{
  "n_layer": 10,
  "d_model": 256,
  "n_experts": 128,
  "experts_per_token": 8,
  "d_expert": 48,
  "d_shared_expert": 64,
  "activation": "swiglu",
  "moe_layers": [0, 1, 2, 3, 4, 5, 6, 7, 8, 9],
  "router_score": "sigmoid",
  "normalize_top_k": false,
  "routed_scale": 0.707,
  "balance_loss": 0.00285,
  "balance_bias": true,
  "router_cosine_scale": 10.0,
  "init_std_router": 0.0179,
  "lr_router": 0.000398,
  "vocab_size": 32768,
  "norm": "rmsnorm",
  "norm_eps": 1e-06,
  "tie_embeddings": false,
  "optimizer": "adamw",
  "lr": 0.00112,
  "beta1": 0.9,
  "beta2": 0.98,
  "batch_tokens": 65536,
  "seq_len": 1024,
  "train_tokens": 612100000,
  "steps": 9340,
  "dataset": "wikipedia_en"
}
Below are experts of layer 2 (counted from 0) of a mixture-of-experts language model. Rows are named router (the router's row for the expert), gate (a neuron's input weights, with its number), up (a neuron's input weights, with its number) and show model dimensions 128-191. Each number is 500 + 40 x the weight over its row's rms, rounded and kept within 0 to 999. Numbers have three digits each.
After each expert's rows: a language model's description of what the expert responds to. This comes from a sample of Wikipedia text that the model never trained on.

# expert 0
router:554532456457503555482545509504511422482575426566491527453479492534497490542464500489541480574484487478482532506501467515525445530555505498469575454427477476470465466518447519536475502536448563
gate1:438515409482494510369474494450493516436510527453489513414498508402509579503520501456537538577493500432479589492501481437549499499501453517500491412510512536545501424494521505500602544513505500
up1:480477542641492510500502497463508488488492499565484502476555498433501503504500495502555496505511495506444479499517502515471474521511490502503500507517447451529480511502580531499507499438507496
It responds to: Digits in dates and vote tables, plus words like through, via, launched, acquired, expanded, and bullets or colons in infoboxes.

# expert 58
router:535484462538536478449501485516574472462500439542470537565484474486449563517468482526520519449590457436472429481462474437519462472448493487486507516517494446487488489531496512510481476527445488
gate0:513489517498431425427413504502591499383506491548493500491501499490490474505484477504554536501549498461434594455510537591505516499496485423497499492499398508489498501411507500595576496490463456
up0:504521500497537475502507457497505497496508535523501508514489514496615585503496489496522497518490531515517485502482427494494489502516601502514477503494583363539606552528493501493399468506539497
It responds to: Prepositions like of, for, to, about, between after a noun, as in Member for Belmont, Shroud of Turin.

# expert 4
router:474529525565487486489557408526501506474556465471420564481577430509441452533469513449498487522531445444448485543504542474538477462508478479474453463461499537497600515468488538562563530455498535
gate0:456529576486502497471461514468446497517439560637512527550552547506501356519481544460492497671607503474554549431564473456569492500548500482496462500503488514537508546469529504496545472506486502
up0:546504494438500531480505509489490504500531481442495477487487507464483523438496517577423496506498522497532499535472505510443359475452501455502500513500478476512486499488482499464391523500518493
It responds to: Double line breaks after sentence ends, table rows or lists, just before == section headings ==, plus sentence-opening In.

# expert 34
router:531543445478482554564528476513550428495495425553429561548538470554459510455588547447507490510551468410551486522444534450555447495478537522464470524533491557532513525500478559490525476511469541
gate1:506485489516482504483455487494471498501501458498486485486501475413500638492513487478509496489572503500504499392459507510501494437509511489497503480551490523510510502496499518505495495508556365
up1:497533513515556495502546464467514504498498505469546505503420476468503484503501531496507500497438493509454482500581388457512392512501375577425496490499488502505520479448557477501501511366431497
It responds to: Line breaks and == heading markers around section titles, list items and tables, plus See and year digits after breaks.

# expert 22
router:492457470534470544519486417520547475495522410559463551492525491511488507496555520476534518502492506512492526401444504516472398530448519489537443538424501529446509518506516573470556524503494520
gate1:526495576517504566501503436503492505491466497483566493510544502449534490500440511453466514504487506532440493434486585503499515487492505513544466490504532503501507469485489515442546500497527581
up1:530509578510544496513499487493492484503499462439485503579508495494544493513387512492481503481497441536406481481474530513498506457516512485523481490515577605511492478435456532460500507496568539
It responds to: Last digits of years, dates, coordinates and statistics, such as 1957, 2006, 57.14, plus % and words like result, caused.

# expert 48
router:420491471516487547511563493496506470463520455480455548484520508525418542477561544507508499442546424446501484535444459511503478468506498512523554510470572507449439482496562539518523467473522486
gate1:390508561501504497428521494554557542520500481441527512490539467457502517487482505427496402490518483543577502534492505482496505461463492496535519547394533479472366495533496562534442499497500448
up1:502522506568500472503534483523493502519510500501501528555517500544630513415492497499503511493501508504542564505490472548383460483391505560567498499543501488492498498530494498464496492522500456
It responds to: Modal verbs like would, may, can, could, will, line breaks after Identifiers in chemical infoboxes, and list dashes or pipes.

# expert 2
router:554474527539470494527476535481442465494471456550373480485514479537523483457433422503476520515541481425552545486445500561502495481481563512439492469569476565450504435453476561562533552474456560
gate1:549480536500612495501493515573519491513504512503504530486471502499512511422500497528503505491499477498496480465506341499570471527479504501506483503509499502495507512493502502488498487524489610
up1:513493486513481504515498500521465501496497537511497509505502450503507545561504502554456500511433573501500500496524494511541496552515493550461496477550499417452513496367526537569516513548500503
It responds to: Prepositions such as in, to, from, into, within, among, plus more, very, become, often in sports stats tables ("10 wickets in match").

# expert 44
router:498489466541514552540564492530542484532552481498465479502519481554499513478465450461565494471495503479423505531436454464557454555455525481500495520487526492457445472392550562535457457494550572
gate1:498479478503465465476516601503460394520505480516504536500548499459435365485483500516514501498559478509448540496423474488604502593516612508502472467432515501491506486481471474424511484489475406
up1:460507497494506494579483496537479504495504510500516534538504455476500485522494483487474496523553492530498372516472413488501442540489560509506526533438522488534503385502498485492496515458480487
It responds to: Markdown table divider rows, pipe line ends, and colons after infobox labels like "Written by:", "Established:", "Published by:".

# expert 23
router:590542497485554567541521388491519567441497474452484490458546456489514484504534450485538480511535526448479554480486523465534531545463452532522394520508509517511428466466427522563573505493505509
gate0:443505432450489639479440504509476489496470488503490526498508420531496469480530507497497533485519515470499463463470521406467497525469518548519564502495495507510402478479552526452494499458502563
up0:538458569505510482543507506587496500474562480501493485507494520489398539595465520510452457445406488457459503504530490585577511517438608500504552419514505472388530464425501489528568529508451447
It responds to: Commas, semicolons, colons and closing quote or bracket punctuation ending a clause before and or but, plus final digits of years like 1865.

# expert 17
router:510511428556549483522500508527485487447522488513443554495524516582550549501489452482524478441584528465520473535503449489492508427495448488475455501509476460477512528475453492475502463536445580
gate1:496516504488499509534550493480431496500529499513577676517497492537340497512500381535479465490530498500449423477507501479499499513505540479492486476514554425505499504473487466501638500541495444
up1:475480504462503499402503506502533462528510515413509429363487502490563507499499505516510503557497453523500525499499517501438477489480479501498496634398463491505421522493487515556443497414499468
It responds to: Middle or last digits of multi-digit numbers and years, e.g. the 0 in 10 or 2007, mostly in racing results tables and dates.

# expert 55
router:559543492561466556518503431586545492509515505553495450486546464492457436470536475510510488500531443543543540500419497521525507576490511515497446548500493561428523498493440511524551497467588494
gate0:501513503510535519513452507489604544459484599522492500522538513513516483559506498520516475490498508477467461493479484515506512446498626509508512478493500497483500487555488478501515553482388494
up0:519482485481500570466576555350373486515518475446493509520479502489538531509483513501470504526502500501446488550557537468502500474485467575499496459507502501520500502493498500496500507538508531
It responds to: Commas after introductory phrases such as Before the war, or after census references, plus adverbs like also, then, both, often.